Weights of a small mixture-of-experts language model, trained from scratch on English Wikipedia.
Size: 15 layers, vocabulary 32768, 102M parameters.
Experts: 64 GeGLU neurons an expert, 8 picks a token.
Training: a variant of Adam for the experts, 520M tokens.
Below are experts of layer 8 (counted from 0) of a mixture-of-experts language model. Rows are named router (the router's row for the expert), gate (a neuron's input weights, with its number), up (a neuron's input weights, with its number) and show model dimensions 0-63. Each number is 128 + 24 x the weight over its row's rms, rounded and kept within 0 to 255. Numbers have three digits each.
Before each expert's rows: "comes after" lists some tokens at least twice as common just before its tokens as in all text. This comes from a sample of Wikipedia text that the model never trained on. Tokens count by the router's weight.

# expert 29
comes after: " |", "3", " (", "5", "4", " on"
router:076109134111167106144128126137164107114120117101178109110145139164112113115166131107082114140091103101090140135136116152099150156130116114172123104117151130163133105184118134114124078169153146
gate0:084176151115100106087106163155125108094121127120098090100130109127141105105135139140106099128166081112123123165150149160145141116105128140144120130123108184160153062098144146131129126114118134
up0:126083112130143166162116128102109129084107123104121130150108106147126162101120148144137128156114136109147137132084166109140123164108131152131157146125152080115125162119123114128136078095114140
gate1:102075160183139174093132123137102131118136113137128096147124150147146110139116131118092135120126086130132203112111135116149124131139128159167103146150138153112106092152157163099147113094160157
up1:110161139102137064189150135128109124159137139115117176127119142119093183102144162133134138129126143120146080115143122151122165111153150094107163100132141089159167174122123088139133144140132100
gate2:111097146122114148169110142087110175143106118171126154137120121143124187106091128144148158147154160129175140119131124092142095140109139146126105153129136142156100145167153127096125142095112169
up2:115097150181148138117096122095111121115133162084160107104128116148107122147154101083153106121080129107095165137111139129131149102141133139135106127114117147095122102130114115103136145137128106
gate3:093125158136124124124077121118106123111132118148124110110118147147184101119136147153158147116113118121158117142141149139150098101097143178120115084143126126148121113168148141124113152116120149
up3:110143148178111131103077146158158157159135157148122119101157143139129141127181132154111125105132143158136163176131127093117116097158112153158143156127137129120113138135136174102121121138149164
gate4:112118127151101197117135121150149097114129117145135146175167154153118070117174116132111167099152127116086128137145100162132106120117114137133106148167179149133122100182154147128144126126089145
up4:159160140138138075113112102098093108114132083137120109117140062132117099144114166143147121178108139150148053134132135113138130152157152133103197144145132136088150149099105068087160129142125144
gate5:118154111163128139144128169145125112109157106150129132124121159155135103119118085124146143138145135132124096157151135144116111113110137168151138117173114156124112111154139106077122172114131173
up5:149150140101105125086108084143115149127131129117125106111110099113132163128136176151099129145132109166137148118110149100122161146196065136125172139083105088153156164132157125160117077143115122
gate6:099159078130142126149121189127097124110121098091151141115119132141117150108153095092121106096137170101108153122123073110134153138167160112141127111150086126110115147139117090074125137160160143
up6:126114128119138115142147162165167086138130112107102120100100103145075126155115080115106132129119123150120150098140120154080134171096134081146153090128100120132162154142129108115099115141178124
gate7:119159124133129134132101175177108077117125152179097132146107101105177178145114138129131102104134096120108111118113107115152140105116152114149131136153158136114117114158164122114120129147141095
up7:149112150144084116119119116166125157128116143121145095138086132085167110147108145113134113098119097103175094089135100159099137122141140161118144110045157164105139109114127158174130097119114125
gate8:089157139150148141147107149117142118152147148107152152098118142122154131112139154148083167143136164118151104131149128136155154140123128155130126129169141128130123106144139121124142142105147100
up8:160149090099118157105120122126094183108104167120101104156134148118139132090145119121169122090117141115133159140119130090089153143153121147105142152077109095133104169113153186117130119120078140
gate9:099146113136139108145117157086143107156140120132109108143137142170114047162131110121099157191129155151160121129118131093145141166138115142119129106161131143111134162177135114119139148102174135
up9:145110121157107149095153138143151137165144138133115135155104117073100168139088145123166178123178132121170163108164104173127111141140148144126160141131107129136118149053141131165110129092117132
gate10:092095112125157126137111091084110122121118113123120104102131175174118138123134143136075110125139150129088120167124121148154124124121137134155116114130138119166124114189123116108138127140147158
up10:106074116129170109151160095124109102131157093107142134110122138145120090154116140116087108145128122161075126112141097097144107133128119139131121128131111135156176086179125133092119112114149208
gate11:092118139113107108153142118131113146134130126091125122131148182126117099124095124098162100099126112138127181171117130105171194134162124124136104117138120117114145125138145137129134124106169150
up11:175115133161084147151099141136095127129132118103123140126079095116123180116130148151128159082155104115135094080142146137148094113134103126096156124126170165096130128160118131116111127098076123
gate12:083168139121125092165116143150142101169116145071129089118118102129131174168141128146116121130123145166127067110114078105160108107149137120148158108130160104143117154133156101140145126115107099
up12:090158143136148094151124142133080109122135084109136121115114085161117121165178175082135102140116157147129125141123139141150119117160145124103179121126177154163129114121154111123129131140140150
gate13:073099134100129150133110127137126129136126155126158102104096148088119085131083117095112107123148133160134078142125098091153102106092135108145109095092122126106108069140149150133109116115123117
up13:141125081167122145167102107117094120122110149155105103140127116077120121112141097154112137161126098106148122113136140104103084126128141152103138108154116169136149144169123148133121140141096118
gate14:080109110103110147130119153129114124173164117162098145122139164132091128145105152126110156124173106151137135112126177147144145126138105179132159144151137157109113102142147108084154140102153136
up14:123124147139090132094111143112090163114114109126078113138074134090135095112099134170111142103166155169163135142104116124164139107123182141133129094139132114126106158111188126145125164126098122
gate15:130104145118142114118131110151091149126157109126117149143119117123163142135153145139134140098136128088122101159117150147142177148109134136130142124169107108129063086116118135114127149105112150
up15:144215109139097097105156127092110129172162176117112076142159152129125083100113102141127068147139124130140224167106121115136142117137146153130138108118107143077134125131142137145135164155150141
gate16:107153143174121147096118167142156165083096138103140142134120143151081128125133123108087143115145132143131141089157109174124139140162104154148153102134153086202128101176183098115152134128117097
up16:119134144159121158105114136104157150092129134117126139100126109136083154090124131088133092120122133135117129156115141140096119166131137118099122118136144103150102115171168088156143097165106098
gate17:118071128132100177123101179126132127159113080135122114142130148130096127144105104105109163087133124127167126115107127119150132160129115143104097153129164141112122133125115164131123138114137175
up17:112161098152134114133125138137140107119102111153099108139150160120104118136135124114109122150148133126138140114096145156100108132171089182137148111150107112156122133112108122107132123162131142
gate18:070143082129150101142145150090124162125126095122133142081136176115116129129134183157111116079164098124148142120141138116130174131134116152113126154138124120125152124156158135146181120123165149
up18:124106167119099141113113087202128141124096191160112115176116108149156133137124138092126140184114157153119120170127139175145138140126125094143133104146116127110125141108141113106105119110095127
gate19:146091166108119170119132106112129144127124117159127115143147134174128106125091116147153139146109089110093161135123193157144113118152113146135158147162120145096128124125155134102093120118149131
up19:077112174096155163112153090135177156101157141152116098101145138179122103175135087089123103140084134113136149097160155141102114175132137122132140132137113117158122102116121077108105104145142144
gate20:080133133110139111115149195124111156116144128160144130142118181120161146135141117136112144127173160163128104132146119118143160133112131148124128094119076121157166116100147071134164131104157135
up20:088114126135143083086153127145099112102144131099166140136180174148144119168132102131111120158125177134098095118138098102126168139125144153142102095133096101170166165130138097146130145114175137
gate21:096129139135147110122130201122139141103146127112129101177133129139159099150162115105107143164121153115111142133139119110128154144183114159099170127096118121094154126095134103091123158176129147
up21:124151142158112133135136107117085134134145124120103141121142128166133143134105076133082126129117170117140124149074152115148071131083082122127140128137144180137097155110142116168121146091090119
gate22:105104116086095137106154132151117125140120092142128118101122129135135122121154160149116149100114083141105145134140113156132108127103119138127149150179111116148154126168169156111156154135143131
up22:121079144110146154148143113096088117140121118112158123126116158184107116094127160140104114142124133106105142113134093150113099121150120120144092117143109114107120114172151127109157119079142108
gate23:099112155136147141093108103154120136101168140162138095147136095147134119118142091103105124134084123149146149139113129113112101133107114130140105134159145107092137142173134144135090135112113129
up23:126117147131113093072132123143110111141125131150108101153154135115170120170135125111119096077128115136135104119145115094101119128139100159139066185116127121139085109126149135116127141132102131
gate24:070125164086123151134137155128160138134138110127171099100093156172144128104143117136131128107123115089106138093124146138153163193125144136108109160136142112142116096149161115133154154124115105
up24:147180133139131073134113164129124160156142075114107080127164135117104138105130116140147142127129112130147141160125150155121135117142115130147168135128102166091089121171127123100106125114120164
gate25:067105126168124142144113164157133091115096127107127121101135108099124098148144157062129137130140123115133107059126120152147153128134127153115128107112115175101154101122122132144146105139164113
up25:120112140139153173167081137137139121106148142132118129148180145184105155148098137117108131093108124164076114119130114142112131103136125155130105115100086101114106118107124111131082130159150132
gate26:081160090147169119126143149101121123137109132108165103115131195160111071105150133144153151078118092115134129148151126140139141131111107115127135147096134144174159109168140106111168122158178147
up26:086105108070133144126071142110064080121144109132133133190108148163095115136144156109107140152130127142132131135146114174131168121156154143137122120133141120165129111148119077110160116145162133
gate27:079101142156157132117120141151138134132144137126137144137110118136122101159126127137084139135107158150139169121134098136108130136133126135127118140128086078115106101130121107114119076124175144
up27:142137149109113133108158126097106140138081114140100129152084129109149153152135135158113106134143151055104123151179128099158096136143136127116104188134143174112078108161109138087129119116122115
gate28:118113140114144097155098137145118097114104148114129181109107146161130107137136141119058112115119085123076103107168138144141181127146110157144153124112126110114086131123150105089144124080160133
up28:136117130098117128103149128159131139099097170135131106080122100121111142108081096141146139099093151097126119131116135128158133167156077115120133150141124128152120109115142169129123117147115134
gate29:123131132155119132180155156142129153129112083101133127109121127155178135084144109160141131105113114064128142135085124140165083128081110120134112157125136150122115119122127104151168142153137109
up29:123183136138120116132128140109108129146122125118096110110150141159177109077122130153136169058155125113165126106118104159141088118135148116145149145158152157149080106100152106098128147129102119
gate30:099114153114104133161097139124173094148152130168092139142131125140060102126122134135130161114190109168145136124130144150166115136144127154139142136127122115116128126152160085104140137093199139
up30:113137148107141131164143129149152069172145141103142155126190097129106126147165135048126147144120107110130124112146127155089123110142074117141133120081153132097158123141086127155141080089194136
gate31:083118152063129120115096133138108143103142125138151093147153152127091134095114129157115141096139106102132157122133101126126136168101140163120072136071086105131173104125146157166118142124129137
up31:144113122112117103128179148094162137142128146089098156107153132118125139112161123181112124140132109097109117084180162128124146086099065151122098120128145165113133185115146113146170143104113128
gate32:091108132141111143139159162188104144101130114162166138098143101144139160120151109136127158145109079117168137116118094094173173154155099099125114127117130134108118114117148138117126142116119150
up32:156150128158112108125138148171184123170157129126141167118108104121103173115160116160122125149141148161128163128136150132100097129097133101158129108149105154136088124138112120100117141080149128
gate33:132101155122159184184149132153157127164130115139120143144120139115103126099088148154103142142166125142118150106176140121122121122125157155161148119125171160111125096160125131124130161096140113
up33:140106125114111125159084138136130145140191107127102120125148161102126142131144158180136116118158148114141121149134154100109137080145155133157093148117081140112143178103120086112105139108129137
gate34:101132138102110112105118087161130119148120112100124093084078184167103139145142128127139109102139126119071108100133124103145157138144112145097133137128128109142116085110137158087125106121155152
up34:130093076126116115033152121156144112104138133143157144156170140143116122178094140173146106154131141147127115136134122137133131164182123132115157136124152106129159123113115127134128116143151116
gate35:099084159160112126157127150121119079121107085090164162154112156110106140177137130124111103100147089114115103138089110125161178111149115143180093103155127151150135118120162157104150102108174168
up35:103098161172156133165137132129116106131147133150123173145133145137111135135134127130115071101134130131114129152059156131113130107119123133144087111148133177166168114091122120121136102132150124
gate36:090111149137105120166113133110138091124105149169138150079145105141130106134143120113153148113115113112141139123133174116167126113154137138173104149127145148141084109151133120130149105153152135
up36:112106136102147166130145126152143171147150098135150131111109117128137148193116114115112115113113127109152158110108122096106183140108110117050111147134098099079168123124110129140098109120099132
gate37:105135139098140091134118145120137122156127145097159155126137083103134116153095092102117151157146172091119119119144101135176150149137123123139090137126110078127069103113125105121119102133171147
up37:095107132114123116139112124144171152104120166163108142146145155122143120121114104095097146127116105149128109164077120123134148132154088110070134161127158127094133109130094116113169136146124124
gate38:080151141135122130149117155114132101158147104152105114157131155131120088124144121111108140132120071134151160156147130117107113127162093166141154137134138132110142119144155115146137102128121156
up38:084113105122127109147112132072120162177117129131139087194129151115102098147131090147142112108108106109175178182131121093097141144142127105128109138132117142134130137136116114097107119136147155
gate39:109110128144158156136130136169116101160098139101113138064132157148117147124148152128150155118144150145110122127111120119186149152142116088138146098125146111135162087103166172130145109125121105
up39:119122101151142077129113093140117109118125130098146114146110127119117048131072138087116113084120075132135074144104158123141134102115088114159146143080137093123089167130154158118133148109159113
gate40:094146127138122132137109156157153154182169120086106141125070150125111158146148114154129152121121140053115128098162141127149169142151097117111117162161114109122132114116148094089149160152150149
up40:109128142120147160150110115120084138108126135124135122148095130125107115130101150103112135174155128131118133099143124118101103118132120152121142127078142137130135099160124144146164132106105126
gate41:110167112133112130069150102156096136145143122132150133147112158123091108148096164149064113129140137125123131099176104142109100130134145131156133129130147154149091149121187162173135111121116110
up41:123136131154121122191112132116131111117117129144114104137146099122136160127167146114208143110116131158135165158067142125127113085127153166078132108142108093129186143139125106090140151119147139
gate42:058100166145147112183111136153107112181141111100133161147106114086157121172128094137098139123099124108132136155116159141130124105105143134126147181096106129146118080130164110123172127119155148
up42:141118109083144105119122133108178140157123108138131149086154134131140131127089117119154174125118148093124135105118105119121129161091178093153131131157086125151122165100105136129113133093139107
gate43:106143153107128130157128148138144106143145123137101097129115107097155142106153115155120144091148116143141127107082192142168142119165125141136155127152139130114129112133140099107128136139154112
up43:112155183119126101099128153137193154112129109081156096094064088115155162132166116158128096120116118127133091104111137146132158113183163124173161102140130082139166108113148153152103131141126105
gate44:119096135098115167132142126173127092143161101162155110100121114124103074159123109108136141110138148097140100151143111149155110143123136075100162101087140100149109091174136102129161116105162135
up44:109115143107113111125149151112125121164123162099142124106151161103127119108190085153155157109122107119090143087132121093105147129123107155151133087147128106136175124160171126132121140139164125
gate45:086136139142168152101107113124142125196151157147105129139109109124098102178163121152113117180143131143141148144140111078086145110155123118116171142109120133107145061153121118113165092113120118
up45:110108155129111125116139122122083146101132086105114143088133119128107095145117126094168122103115117167116129139124173122166150138128114124155132118123109162135094090116147084158146131155155088
gate46:136102136122121150136179173120176105130156141123157151122138142150164138114144137133074115120111072121093107112107129128123194113142092127107129100099122112126141045141150123115111125123120175
up46:099145148127143114111097132162123131124143113097096115121098145163149144115118167147126114122135143115114099125152101119105090097120119119120137141117148121138128129150123155127143118178112130
gate47:076137111147107129124127160123146111084135130123155147157148124132111095169152178154139119086116140112151129145184133161125160138135124138174120150127109136131127111097166102117154150146162141
up47:112137135158109195111166139131147116102104153120135126133094124140143078160156168143115104078125128133115168111143131158100114127123111097165121123131140113133119120147141104141131105147121101
gate48:105131126071145129121143117117157112084119110149129078125149139166113125172179163151091144131121144102100127130128150110132143119147159162178183108092120141151128102140153090068148132114126108
up48:130125130077142179113123134141154138160113162121092123116128098124131130142143096131124155153136137124128120109123162097126100143133165127124127057150162133109126064122112134148121120101135108